config.toml
num_hidden_layers = 8
n_experts = 80
d_shared_expert = 0
lr_router = 0.000705
Below are experts of layer 2 (counted from 0) of a mixture-of-experts language model. Rows are named router (the router's row for the expert), gate (a neuron's input weights, with its number), up (a neuron's input weights, with its number) and show model dimensions 0-191. Each number is 128 + 32 x the weight over its row's rms, rounded and kept within 0 to 255.
After each expert's rows: "comes after" lists some tokens at least twice as common just before its tokens as in all text; "gets" lists some tokens that make up at least twice as much of what it gets as of all text. This comes from a sample of Wikipedia text that the model never trained on. Tokens count by the router's weight.

# expert 39
router [160 135 111 255  72 114 129 129 139 108  94 108 102 186  80 154 157 151 125 162 112 112  95 127 151 139 148 147 179 102 155 166 106  98 127  93 101 144 162 121 116 106 141 121 101 185 142  88 139  97  94 108 130 110 167 153 113 114  99 159 124 118 115 115 126 138 130 158 112 101 141 113 113 139 119 145 157 139 154 114  88 155  82 115 135 113 152 162 113 209 105  95  85  95 143 148 125 118 106 202 154  91 138 166 130 139 126 152  98  91 130 111 118 134 119 179 157 103 163 128 154 113  18 163  94 148 110 118 106 109 136 118  93 110 201 119 208 136 101 133 145 118 125 149 137  89 139 101 145 170 137  97  95 120 144 126  86 123 150 186 130  44 171 153 156 153 120 147 173 108 139 117 126 100  74  82 114 122 160 112 180 158  91 108 154 130 127 102 121 111 159 217]
gate0 [146 184 105 124 167 123 117 142 140 166 171  94 128  93  95  97  93 129 135 131 153 115 197 125 126 127 118 100 173 110 180 121 104 125 137 117 111 140  66 193 114 135 167 167 154 109  71 120 141 128 166 117 139 124 138  91 142 141 145 110 152 154  97 128 133 121  99 122 173 148 117 112 135 118 109 131  89 173  95 171 114 158 118  59 158 120 118 133 176 109 129 101 118 104  80  93  52 172 143 107 150 164 150 166 173 154 115 144 149 142 170 125  98  86 239 178 108 110 108 127 118 120  89 167 131 140 114 150 145 116  43  92  83  84 155 138  59 133 117 117 143  51 139  94 143 138  89  57 110 132 118 169 106 139 150 118  82 100 135 106 143 131 151 128  68 201 149 207 168 105 127 134  61 137 146 150 126 183 127  98 112 117  64 111 128 124 111 171  91 129 188 165]
up0 [136 150 110 147 128 159 106 121 123 177 155 121 135 184 112 126  95 159 171 129 146 146 165  99 105 114 112 171 173 174 142  54 104 184  99 136  80 123  99  49 143 116 172 146 126  86 117 150 123  88 119 117 152 135 128  86 165  88 139 156 127 141  91 105 163 130 119  88 149  84 108 159 151 178 146 124 112 148  93 162 146 153 129 101 153 100 155  92 173 104  96  89 132 122  94   7  75 127 144  89 130 191 156  53 193 114 138 133 153 164 154  95  71 179 169 123 100 103 167 152 117 161 126 165 101 127 136 110 137 141 158 104 100  91 163 146 118 153 105 162 155 111 154 212 105 164 158 149 139 108  74 100  78 107 112 161 113 150 196  95 124 113 154 115  88 145 105 150 103 155 100 117 102 155 119 126  90 149 157 133  92 120  48 175 132 123 124 111  95 106 194 118]
comes after: ",", " |", " of", " the", "-", ":"
gets: " S", " C", " T", " P", " K", " E"

# expert 14
router [124 119 141 114 135 107 111 137 120 134  73  90 166 144 111 164 124 137  98 154  94 138 108  94 159 172 155 125 119 118 205 182  77 112 128 124  43 101 156 131 164 150 182 136 169 168  95 163  77  94 132 145 141 146 134 151 138 143 150 151 142 105 101  80 119 136 134 113 111 139 241 151 104  86 120 105 119 112 167 108 154 129  89  85 120  77 139 160 116 126  95  68 139 110 105 145 107 123  79 188 136 157 129 177 150 160 159 111 142 132 188  79 139 125 180 161 140  93 150  76 169 101  27  98 143 174 156 108  85 166  89  94 174 100 241 155 127 138  42 124 123  97 141 176 171 140 134 123 177 148 171 110 133 135 123 134 105  94 142 112 137  65 132 114 144 130 104 141 119 130 132 119 146 105  81  88 136 164  76 103 120 137 140 125 129 138 106 124 154 143 136 164]
gate0 [103 170 113 160 100 106 112  96 102 141 187  28 108 183 166 116 115 118 124 138 143 134 173 166  71 131 120 149 139 171 168 117 147 149 123  55  49 122 118 108  93 195 137  79 153 128 120 142 114  89  66 106 125 112 105 158 163 144 122 161  88 148 120  46 113 147 119 167 146  72 130 110 134 121 187 132 141  90 154  98 116 122 110 121 104 181 157 136 137 158 144 118  96 131 156 121 159 118  74 141  98 178 142 144 112 122  96  85 142 110  98  47 163 100 149 201 136  87  92 139 157 105 116 116  91 183  88 122 110 185 114 114 141 124 103 140 147 147 139 127 158 124 101 114 185  80  45 118 153 115  84 161 128 142 123 130 112 108 156  69 134 137 184 104 118  97 112 131 105 112 126 102 133 134 117 174 120 163 127  31 185 155 153 127  83 131 190 124 128 146 128 119]
up0 [136 141  95  91  87 126 145 161 136  85 158 141 134  55 106 138 187  78 165 115 110 143 138 121 130 119 149  89 144 124 144 164 141  93 149 162 227 131 122 100  80 102 133 156 113 113 110  93 117 152 165 104 163 151  74 145 103 148 101 107 122  79 104 160 107 133 118 129  95 140 140  56 123 165 128 122 161  86 121 110 135 124 140  91 115 143  59 137  97 137  88 116 173  78 113 184 173  96 167 114 138 108  81 103  91 191 105 185 153 144 194 137 112 157 133  91 120 177 113 101  85  64 122 135 178  97 120  85 128  76 147 136 134 135 115  73 116 107 151 120 178 116 123 127 147  94 162 182  97 120 179 187 131 139 151 179 165 131  60 194 143  80 155 146 162 148 152  96 147 110 134 161  96 150 130 128 106 153 179 147 145  69 126  74 174 152 126  93  91 153 167 178]
comes after: " ", " C", " T", " O", " G", " M"
gets: "s", "u", "ri", "y", "ra", "vi"

# expert 69
router [155  84  94 158 146  87  85 139 148 126 162 107 113 148  45 127 115 173 108 146 120  84 132 153 166 149 181  58 192 159 163 115 100  69  86  87 118 129 100 142 168  65 187 153 173 183 145 167  88 142 150 125 120 163 162 134 117 139 131 137 123  87 140  25 148 142 103 142 142 160  92 162  65  98 128 105 147 154 162 140  98  97 136  85 101 109  92 169  83 133 101  84 136  97 176 115 190 163 149 198 138 123 137 144 183 160 103 123 118  90 163 145 111 146 119 175 128  87 157 141 104 156 113 181 113 128 137  87 101 144  77 156 155 120 155 146 178 143 110 139 102 113  55 160 130 149 112 155 158 163 153 118 131 139 148 136 113 121 114  96 164  76 128  79 190 143  85 154 110 167 119 149 140  91  77  64 151 154 125 107 101 128 125 142 123 122 122 106 135 146 169  81]
gate0 [122 141 147 123 130 138 111 167 115 124 123 161 134 149 120 173 138 127 109  82  80 116 122  91  77 157 144 108 113 156 125 127 159 111 117 111 173 120  92 101 164 128 115 115 112 189 135 189  81 126 152 133 203 127 134 134 123 174 101 145 137 148  92  81 129 136 167 149 104  64 110  88 112  93 167 106 194 130 115  93 128 104 122 104  41  48  62 138 180 138 138  71 108  90  57  96 125 126 163 170  95 159 131 145 164 100  77 141 213 139 166 154 136  59 123 128 127  82 133 152 128  82 188 120 101 126 184 151 114 141 150 125 180 139 145 144 130 125  94 110 148 130 135 111 107 177  66 142 112  89 181  96 142  94 165 113 130  74 163 110  99 120  74 146 145 137 120 172 121 166  84 141 127  63 131 107 140 109 204 170 111 103 129 174 151  79  95 132 151  88 143 154]
up0 [138 134 122 169  88 139 139 137 117  96 149 124 115 142 146 145 117  97  97 122 152 131 166 118 117 135 142 136 119 150 124 123 151 106 132 135 142  89 162 127 162  63 191 131  92 155 193 167  94 211 116 102 156 138 133 104 158 153 145 203 177 141 124 118  78 131  86 131 110 107 112 113  99  87 166 168 145 167 124  88  96  77 131 159 112  75 137 105 110 156 178 106 116  75 147  88 136 106 117  83 141 116 164 106 112  85  67 196 109 167 119 153 127 134 115 170 107 153 162 155 120  71 155 110 102 131 191 152 135 128  99  61 132  76  86  71 147 154 129 112 166 108 124 164 150 140  91 135 171 146 110 146  76 168  98  93 139  96  93 107 154 150 116 128  76 148  82 166 127 152  82 173 159 114 107  88 106  94 185 175  75 200 111 139  64 109  98 102 113  56 138  61]
comes after: " ", "-", " and", " (", " S", " re"
gets: " de", " re", "co", "ro", "e", " co"

# expert 58
router [154 139 109 181 140  72 112 124 146 138 209 115 122 108 118 109 120 142 109 194  92 115  91 116 167 205 195  80 146 147 166 106  57  98  85 103 132  81 129 139 174  98 111 143 167 136 135 134 138  91 148 140 123 166 154 135 165 107 110 100 122 109  98  53 119 133 104 157 130 116 172 180  54 108  91  42 159 151 170 129 124 123 121  86 166 102  85 170  88 119 105  92 129 106 132 140 145 141 166  99 150 160 166 118 137  99 126 119 166 144 132  86 163 118 155 161 148 118 131  72  93  83 122 154 119 176 179  86  97 154 106 132 135 107 174 150 120 130 137 183 105  46 153 137 161 113  93 131 199 152 163 105 121 124 133 163 153 113 153 137 153  84 178 130 167 164 103 137 126 172 103 142 201  77 129 131 144 117  94  75 162 156 149 169 112 132 159 108 116  65 130 125]
gate1 [108 116  90 210 172 193 138 147  87 135 124  88 113 175 143 159 116  95  68  99 107 128 176 145 140 206 142  98  93 149 149  79 171 123 104  83 103  88 100 134 146 138 156  78 168 149 129 113 129  63  97 152 143 109 208 104 137 135  85 201 141 172 133 141 100 152 113 178 115 116 145 163 125 136 136  84 116 124 118 146 103 102 142  53 128  93 117 126 113 127  67 165  96 111  94 139 132 147 102 100 165 134 188  84 145 109 105 101 214 118 101 132 161  76 111 112 132 142 167  66  90 132 154 132 128 165  93  74 128 146 141 181 107 116  47 141 144 102 157 168 100 134 137 135 104 126 123 134 142 157 151 131 151 139 143 115 125 184 119 160 130 113 112  44 138 197 136 121 109 119 180 128 148 148 175 141 122 173 120 170 137 127 197 112 122 134 106 103 144 112  98  74]
up1 [128  58 171 182 155 148 112 112 145 153 124 152  91  99 132 141 112  81 169  78  69 138 111 135 146 190 102 115 169  98 126 105 185 130 125 118 161  58 163 110 155  94 112 178 126 104 133  97  77  90 143  77  87 191  86 128 127 101 139 113 156 122  69 106 100 128 124 153 139 131 116 128 163 164 165  83 137  96 124 110  86 136 154 111 151 124 147 173 144 146  95 145 148 165 100 112 176 148 109 100 119 156  91 163  86 118 116 204  89 152 142 106 134 194 133 112 103 186 109 124 147  92 116 122 150 116 133  73 197 136 144 118 151 112 207 181 112  98  61 140  61 166 117 115 103 132 123 103 119 139  91 165  74 114  94 115  94 156 102 136 132 103 156 134 133 138  79 170  88 123 119 141 175 127 158 139 133 138 153 102  59  79 162  88 135 187 145 147  34 124 127 142]
comes after: "\n", " ", " |", ".", " p", "=="
gets: "\n", "ri", "ro", "li", "o", "ci"

# expert 54
router [ 99 128 163 208 126  59 197 146 126 157 174 156 148 151  65 137 115 123 132 161  80 150 118 143 129 188 149 117 135 134 180 193  77  75 140 116 130 103 202 125 104 142 151 149 171 177 126  66 125 140 173 149 151 115 136  94 115 107 139 160 167 103 100  99 175 147 133 124 136 160 170  97 103 126 146  70 102  89 143 117 148 141 102 136 141 101 137 194  71 167  98  85 172  90 166 120  79  98 152 169 139 111 113 160 124 164 134 135  50 124 160 112 130  94 143 146 180  86 113 136 115 153  82  90  66 158 129 110 174 187 163 137 154  92 164 179 178 111 111 137 113 144 156 177  95  81 106 131 105 125 180 116 117 182 152 114 118 103 134 143 134 125 185 110 155 119  82 157 110  90 117 135 177 116 148  92 161 113  91 100 115 135 170 160 180 109 138 106  95 103 153 110]
gate2 [114 127 154 113  74  74 126 100 138 128 167 133  76 132 147 196 176 117  93 104  86 132  88 167 137 129 122 100 100  70  73 127 173  97  86 131 119 127  97 107  94 129 194 118  87 158 175 121 145 153 104 180 180  55 101 108 166 139 166 141 154 145 123 153 117 168 154  93 113 110 133 121 129 187 128 126 133 150 110 115 157 102 178 128 104 138 107  69 132 115 111 126  94 112 170 136 135 142 160  88  98  92 119  88 168 100 129 150 162 128 110  89  84  12 118 163 132 159 153 141 150  88 117  66 109 160 139 171 132 102 112 231 140 136 125  80 123  93 133 109  86 107 156 124  96 129 164 162 134 137 151 123  73 133 132 176  80 154 185  99 114 168 116 119  85  86  79  74 139 107 102 140 108 146 114  91 115 122 116  86 167 155 178  66  99  78 151 152 153 132 120 121]
up2 [126 140 146  64 147  97 178  41 168 134  71 144 137 163 103 158 145 126 115 127  77 143 155 131 179  87 129 119  33 112 105 131 126 168 108 122 172  85 104 126 151 163 114 110 139  56 153 132 123 138 136 148 113  45 118 129 114  79 182  92 137 106 116 119 151 183 106 120 134  76 159  93 125 144 111 109 154 137 128 169 117 147 155 106 150 133 107 119 127 152 151  93 113  95 159 107  64  79 119 103 140 123 161 112 105  98 104 131 102 166 104 123  86 127 139 168 111 110 145 141 178 102 112 113  98 112 149  97 103 171  93 118 114 148 132 191 150 142  95 163 172  64  92 107  87 128 153  63 128  73 147 136 109 148 110 112 105 117 129 102  77 150  75  85 132 115 114 126 153  45 146 208 137 153 106 143 165  85 150  97 106 150 224 156 100  68  90 140 122 115 127 183]
comes after: " |", " 19", "|", ".", ":", ";"
gets: " 19", " 1", " (", " 2", " 0", " 3"

# expert 4
router [143 126 156 212 103  41 103 131 128 116  88  83 110 157  83 170 151 150 141 171  90 145 103 108 160 144 163 124 168 115 115 117  88  95  88 100 125 140 149 138 145  95 165 134 134 190 186 119 140 100 110 141 132  89 168 170  90  86  83 137 164  49 140  99 141 143 162 174  99 117 156 121 102 157 100 121 185 155 182 130  85 130 105 120 179  91 124 143 138 212 144  78 144  88 192 121 132 122  97 206 112 111 152 164 155 121 108 134  97 126 130  56 125 130 153 173 167 125 173 103 158 100  23 125 115 167 134 123 116 127 126 142 109 164 178 144 158 173  82 102 154 102 101 144 159 107 161 170 145 135 154  95 129 115 141 126 115 131 144 166 138  81 123 135 143 134 107 152 132 125 118 138 148  94 110 105 144 102 125  78 184 159 136 124 154 136 158  81 111 134 160 221]
gate0 [119  73 105 171 115 109 120 113  89 168 153  86 111 126  96 194 105 127 197 134 116 128 187 170 182 169 200 170 176 141  96 187  97 121 159 143  98 164  73  85 158 131 115  98  81 131 127 151 146 154 126 147 159 150 167 133 163 128 129  53 100 131 102 158 121 162 141 113 129  97 145 141 148 113 101 168 110  66 154  90 177 118 162 182 150 139 113 160  94 112 143  82 177 165 171 152 132 115 139 121 139 169 141 166 103 116 100 103 102 125  96 160 120 125 101 105 130 129 131 130 167  93  81 118 118 143 185 165 108  99  98  94 117 177 138 192 172 143  96 130 129 155 163  97 107 105 159 158  87 182 185  62  70 156  35 141 146 138 114 136 105 118 178 180 173 137 150  94 123 137 127 140 116 106 104 184 160 143 125 174 126  87 174 128 147 117 129  64 152 115 123 140]
up0 [185 127 101  99 132 130 102 106 127 104  97 175 175  78  96 172  91 123 113 145 183 146 143  95 177  61 117 127 162 154 104 101 170 159 143 135 116  83  72 111 132  54 149 180 176 108  91 200 111 125 132 115 126 186 133 137 123  95 142 133 130  93 105 153 126 196 124 131 144 143 120 117 146 164 141 160  76  84 101 174 184 138 130 145 124 137 161 138 150  52 117 164 115 133 119 143 120 102 195  91 127 144 160  69 108 134 123 121 154 132 145 134 140 144 114  77 136 169  47 139 124 104 123 118  78  99  68 113 110 173  78 156 183 151 127 177 112 137 196 123  82 121 127 105 123 127 160 141 101 164 108  89 153 136 137 154  98 152  82  69 157 144 116 143 120 115  99  65 151 181 137 189 105  61 146 139 133  83 122 153 126  78 150 119  79  85 151 159  88 116 127  80]
comes after: ",", " |", ".", "-", "\n", " and"
gets: " S", " E", " T", " C", " A", " F"

# expert 0
router [160 123 110 255  80 105  93 147 135 105  91  89  94 191  98 158 157 152 128 168  69  92  81 106 137 132 144 135 163 123 143 141  97 101 127  99 110 138 153 149 101 110 131 145 101 194 138 103 156  80 110 138 138 107 186 145 112 104  82 178 112  79 121 107 130 143 151 157  93 106 143 126  90 134 130 137 145 122 163 104  82 132  79 116 120 113 150 173 118 203 119  99  90 113 165 158 135 118  83 212 117  97 157 147 131 134 134 146  97  88 140 103 104 141 118 170 154 113 154 120 168 117  29 167  87 148  99 131 113 127 127 136 118 139 190 136 187 153 120 131 151 107 112 148 146 103 119 100 138 164 139 116  91 121 164 148 116 123 117 176 140  44 168 136 146 156 112 133 160  94 130 124 130  95 129  86 119 140 150 100 135 187 143 132 163 125 117 103 115 123 173 200]
gate0 [137 146 146 126 155  69 151 118 173 127 140  87 154  89 106  86  95 111 117 143 167 140 161 120 135  69 103 143 129 153 145 180 152 150 153  92  81 120 116 131 116  93 150 105 148 161  49 148 120 135  78 139 187 147  96 103 126 145 143  53  24 188 122 134 138  97 159 119 196 152 106 136 154 175 120 119 111 137 124 133 187 101 135 203  73 157 145 104 121 104  94 150 142 107  85 124  92  86 121 118 159 152  83 143 135 138 137  98 151 135 146 126 152 202 125 104 139 102  99 127 155 125 105 130  92 115 187 129 159 117 128 129 117 178 122 143 128 151 148 169 164 130  89 143 122 158 111 133 121  83 133 122  45  97 178 194 149 128 115  79 165 134 138 136 162 189 146 141 138 156 151 142 116 113 163 105  88 184 162 171  12 129  73 121 126 120 130 124 119 132 124  57]
up0 [137  84 150 130  74 122 112 107 127 147 131 175 165 163 146 151 140  92 172 137  93 181 150 117 117  81 118 128  79 169 132 169 122 158 172 156 100 161 152  91 136 184 151 202 174 147 111 157 163 172 140 105 111 192 105 130 137 117 107 125 107 179 132 107  60 128 118  74 125 133 164 153 129 142  78  73  57 144 134 179 122 115 168 173 108 118 155 156 160 131 110 156  91 145 146 146 115  99 162 136 131 150 142 132 127 139 174 123  80 145 139 166 126 171 122 182 111 128 171 119 139 161 125 131 111  96 153  98 120 100  78 115 130 122 112 115 130  68 128 148 142 144  91  65 168 152 191 129 128  98 124 115  74 151 119  76  73 105  88  82  86 126 135 233 134  97 151 145 153 122  94 115 104  95 123  83 237  89 168 109 139  92 146 154 177 186 142 113 122 149 155 157]
comes after: " |", ",", "-", ":", " the", " of"
gets: " S", " T", " P", " C", " G", " F"

# expert 76
router [103 143 151 138 109  87 129 103 144 167 110 142 110 154  78  99 104 163 142 164  81 106  99  93 140 176 177 115 158 146 149 155  95 133 144  97 128  69 163 119 175 111  87 156 229 194 134  77 189 125 103 138  95 124 187 125 149  80 119 109 170  94 142  75 177 153  77 133  98 131 140 121 116 158 135  80 150 153 156 124 147 157 106  71 145 135 170 164  73  93 143  91 150 125 103 102 118  91  59 125 112 132  99 166 165 158 128 154 112 101 167 105 120 177 130 127 125 144 153 101 151 112  39  33 108 165  93 138 103 139 107 134 150 136 165 128 165 126 124 131 103 114 118 155 133 100 127 120 105 164  65 143 107 112 174 136 114  97 127  93 128  54 110 123 169 162 137 154 111  99 143 151 131 104  56  76 144 136 160 121 132 203 159 133 131 180 116  93 121 168 144  68]
gate0 [123  97  55 155 159 135 143 133  96 120 132 158  58 167 112 106  95 163 125 105 199 131 136 128 129 122 116 164 113 116 174 137 114 156 148 131 174 131 154 129 113 114 184  51  79 160 110  93  72 153 130 161 122 129 123 103 119 130 125 129 140 129  91 136 129 132 144 118 113 179 146 118 146 100  93 210 117 132 239 147 122 148  91 190  94 123 127 127 115 149  98 117  87 118 157  90 137 150 173 126  81 178  73 123 149 163 145 125 172  47 152  94 144 122 135 199 115 158 146 162 115 128  76 119  83 175 160 146 113 101 114 150 103 118 119  55 128 146  72 119 121 162  85 137 118 127 108 161 118 169  42 122 113 129 175 141 110 128 159 131 153 169 115 181 152 111 134 118 110 117 177  93  63 134 112  73 128 104  80 198  82 105 103 110  67 137 139 137 137 169 139 117]
up0 [209 146 112  65 148 171 144 124 137 124 116 105 123  96 119 123 128 112 132  96 138 135  89 104 160  91 108 118 137 112 177 140 118 136 141 129 143 111 118 158 120 137 173 218  89 114 150 129 144 139 145 151 152  83  70  98 133 147 171 179 178  90 125 159  60 149  99  87 171 156 116 111  97  98  81 137 136  89  95  78  72 125 160 102 113 150 106 188 100 128 151 155 140 185  90 176 132 148 127 124 147 110 144 179 114 123  96 143 121 124 119 121 127 116 172  52 140 125 174 112 168 136 199 106 133  91 129 165 126 125 170 114 138 161  91 248 112  99 124 136 140  94 130 109 124 131 145 136 137 112 191 109 149 122  70 120  80 185 160 157 129 109 143 127 138 119 147 112 190 117 142 127 109 147  37 198 150 151 111  65 123 102  92 109 140 147 122 184  58 127 156 134]
comes after: "\n", " Ma", " Al", " was", " E", " as"
gets: "-", "|", " |", "f", "t", " as"

# expert 55
router [117 155 120 190  87  70 122 136 122 116  98 108 119 178 113 124 156 125 130 141  98  82  86 150 146 138 160  92 138 142 162 130 120 104 107  86 159 128 135 150 145 174 161 196 147 135 136 108 143 147  61 157 115 138 148 124  92 100  86 173 183 114 105  59 152  87 164 120 130 133 198 182  59 134 169  80 120 111 178  93 119 158 143 102 146  83  68 174  73 134 103 108 152  68 129 172 181 109 172 136  60 141 142 115 144 121 136  79 137  60 220 128 109 135 158 160 158  97 136 101 100 102  98 158 121 132 142 120  67 118  79 174  92 123 147 155 111 115  98 168 125  94 100 190 121  98 120 152 141 176 126 112  97 129 154 141  87 112 148 142 180  64 115 122 133 107  90 155  92  69 121 120 134 125 144 117 130 135  90 116 110 177 187 171 136  98  84 121 126 112 160  93]
gate1 [196 130 147 158 226 111 122 144 106 114 117  97 161 132 120 131 143  87 162  94 119 134 173 134 132 139 152 151 129 101 125 149 102 111 162 146 110 103  92 132 156  98 128  76 167 165 113 128 139 116  89 111  89 108 171 156 137 148  39 122  93 133 106 141 118  97 111 118 131 162 177 208  75 115 134 113 160  93 132 159  83 151 184 113 117 136 132 116 146 165 175 163 123 127 160 143 133 154 160 155  61 176 172 195 160  73  85 146 178 148 106  98 184 158 181 113  91  97  56  77  89  97 144  95 120 143 115  92 133  57  97 135 102 125 151 150  84  92 162 112 145  95 161  83 133  84  86 146 158 169 113 109 161  68 139  78 185 147 113 158 122  99 123 123 149 119 103 135 142 114  75 140 140  62  56 126 171 119 141 175 132 129 169 114 132 110 138 120  98 142 128  96]
up1 [135 113  74 141 140 133 124 112  98 189 134 139 153  99 159 154 115 138 157 121 111 125 150 115 183  97 152 164  75  92 171 154 133 118 152 165 114 139  68 102 155 120 178 130 141 102 112 121 124 101 106  90 135 103  85 151 131 101  77 114 102 109 110 100 115  93  66 124 125 138 130 156 151 120 138 100 143  91  63 136 151 127 121 107 134  39  83  98 159  64  87 119  63 137  92 135 147 147 141 119  78  47 127 192 162  99 103 160 162  98 132  97 182 177 158  35  99 102 114 121 111 112 178 128 116  87 131 138  87  91 137  89 149 138 131 171 175 155 146 119 145  39 157 145 159 127  65 140 182 193 166 149 133 156 124  85 113 155 144 141 110  95 157 143 106 172  94 107 122 128 153  90 169  68 155 146 152  89 107 110 164  98 127 111 144 137 103 152  56 106  79 135]
comes after: " |", " ", ")", ";", " a", " as"
gets: " a", "\n", " |", " S", " an", "s"

# expert 18
router [ 74 137 116 175 153 117 145  88 121 153  91 135 116 144 145 158 124 134 156 143  83  97 126  95 139 149 222  65 124 121 106 128  49  55 113  78 137 100 134  99 149 138 147 170 128 176 173  99  89 114  44 111 123 160 138 112 130 118 158 158 156 166 183  73 158 145 144 106 116 132 171 163 103 124 136  71 115 113 160  75  86  86 133 100 113  48 131 116  91 122 108 142 142  68 126 114 169 178  68 196 121 142 156 165 170 120 119  95  57 114 227 128 119 139 119 127 136 133 184 155 111  96  98 167 110 209 108  76 117 160 128 122 145 124 166 155 146 130 146 109  85  76 118 205 144 139 146 121 148 172 138 140 132 136 162 131  89 103 138 152 160 108 123 145 170 139  99 157 129  93 117 126 184 117 140 132 111 130 162 104 137 139 156 132 142 165  91 113  96 140 110 116]
gate25 [111 122 102 116 132  76 135 136 157 107 163 101 122  99 119 109 119 103 163 127 143 128 104 142 213 130 129 109  83 116 118 119 149 150  72 135 184 137  60 180 120 217 140 125 209 131 142  50 146 137 159 128 178 164 170  99 112 152 155  84  96 187 145 145  86 236 148 124 103 148 130 171 131 125  94 113 107 121 141 154  86 154  96 101 129 128 118 157  92 117 114 165 161 127 169  78 148  89 110 119 115 111 140  92 152 160 139  63 152 142 154 151  83 180 111 134 114 135  72 134 142  79 141 144  82 133 202 105 124 135  92 128  39 116  95 170 196 150 113 161 112 144 107 142 149 131 185 135 104 148 102 134 137  91 130 148 125 190 199 129  88  96 136  60 161 166  85 111 127 142 123 144 119 163 153 103 155 188 158 116 118 122 133 148 137 114 118 138 132 141 162 118]
up25 [134 103 128  85 146 170 163  76 168 134 178  99  80 101 118 114 113  93 105 116  82 121 122 137  85 107  81 140 153 133 132 129 116 142 102 123 117 123 167 145  94 126 164 122 141 164 109  63 160  80  97 132  92 128 152 103 197 129 130 193 133  61 132 136 101 129 135 124 137 149 144  81 147 203  79 161 103 124 162 142 118 168 166 148 148 122 187 129 142 157 146  85  99 183 115 136 149 113 138 106  92 178 162 167 158  90 176 129 114 166 171 150 141 139 139 115 209 177 102 118 127 159 125 119 121 111  91 136  65  99 139 163 109  98  93 113 112 131 103 122  82  95 156 150 119 192 114 126  94 113 147 184 156 163 148  85  79  90 134  97 152 152 122  89 109 155  99  61 123  56  61 241 107 109 114  91 105  82 105 133 101 164 161 142 140 141 131 111 133  62 131 155]
comes after: "\n", ")", " ", " 0", "%", " 1"
gets: " |", ":", ";", "|", "-", "="

# expert 42
router [ 89 126  81 107  94  94  91 132 133 138 130 120 148 130  57 115 169 161  98 198  69 107 137  95 157 159 149 127 158 138  95 144 103 122 145  79  66 101 176 136 129  88 195 135 164 210 138 101 133 122 130  89 109 109 194 145 116 127 105 174 124 113 137 106 163 131 111 153  92 104 129 127 115 137 124 128 103 136 179 125 150 142 134 102 120  57 129 175 126 130  61  80 115  97  87  97 148  85  69 152 168 136 122 177 140 133 104 120 104 116 126 134 174  90 159 154 133  56 142  95 153  91 102 101 106 153 115 135  89 128 156 141 129 133 255 179 166 189 123 159  79 104 137 134 102 175 130 105 137 120 121 108  55 149 125 111 118 156 152 116 159  83 145 122 124 183  91 201 135 113 113 132 133  95  86 104 138 139 139 119 136 169 138 160 164 166  96 108  95  91 118 108]
gate0 [166  90 124  91 145 140 171 108 125  98  98 156 116 113 163 154  90 165 120 168 109 118 100  93 161 145  90 135 176 117 148 197  84 170 175 126 120 114 143 110 141 104 119 115 110 160 123 124 123 129 149 115 115 144 157 196 124  46  87 141 155 145  55 119 172 129 117 134 124  90 104 200  93 187  69 105 162 159  67 105 152 141  98 113 187 122  88  95 132 115 127  86 130 153 146 192 121 178 107 176 200  94 112 139 134 177 133 139 154 130  99 161 166 161 172 159 101  94 163 144 103  61 159  90 160 111  72  83 103 136 100 118  80 147  75 159 124  74  91 113 196 135 189  50 119 168 162 134 151  98 144 113 142 125 164 131 151 138 143 154  90  93 120 159 123 155 101 160 126  97 105 111 140 159 145 123 171 123 186 152  94 104 141 129 171 112 148  99 155 112 139  95]
up0 [121 204  98 146 116 159 119 132 165 158 139 166  77  78 107 146  92 139 113 106  81 136 133 151  99 148 128 103 139  99 121  38 121 110 168 129 145 182 101 130 127 130 101  69 106 124 152 159 165 138 130 158 180  69 101 102 100 137 144  86 150 149 153 114 112 138  98 152 175 104 108 119 167 107 171 157 195 139 113 103 153 150 110 173 115 127 138 132  98 161  82 121 152 149 131 138 128 158 159 117  94 181 116 113  54 115  90 126  99 130  79 134 108 133 111 104 121 140 137 111 142 137 144  76 146 107 178 119 170 144 106 213 123 140 146 141  81 104 172 163 100  74 136 194 205 148 190 107 108 159 142  83 116 166  57 187 129 179 156 118 127 107 154  95 196 116 119  94 152 152  77 119  95  90 109 146 112 128 165 124 153 125 132  48  70  78 112 130 167 162 130 170]
comes after: " S", " K", " P", " B", " G", " T"
gets: "h", "y", "n", "d", "g", "an"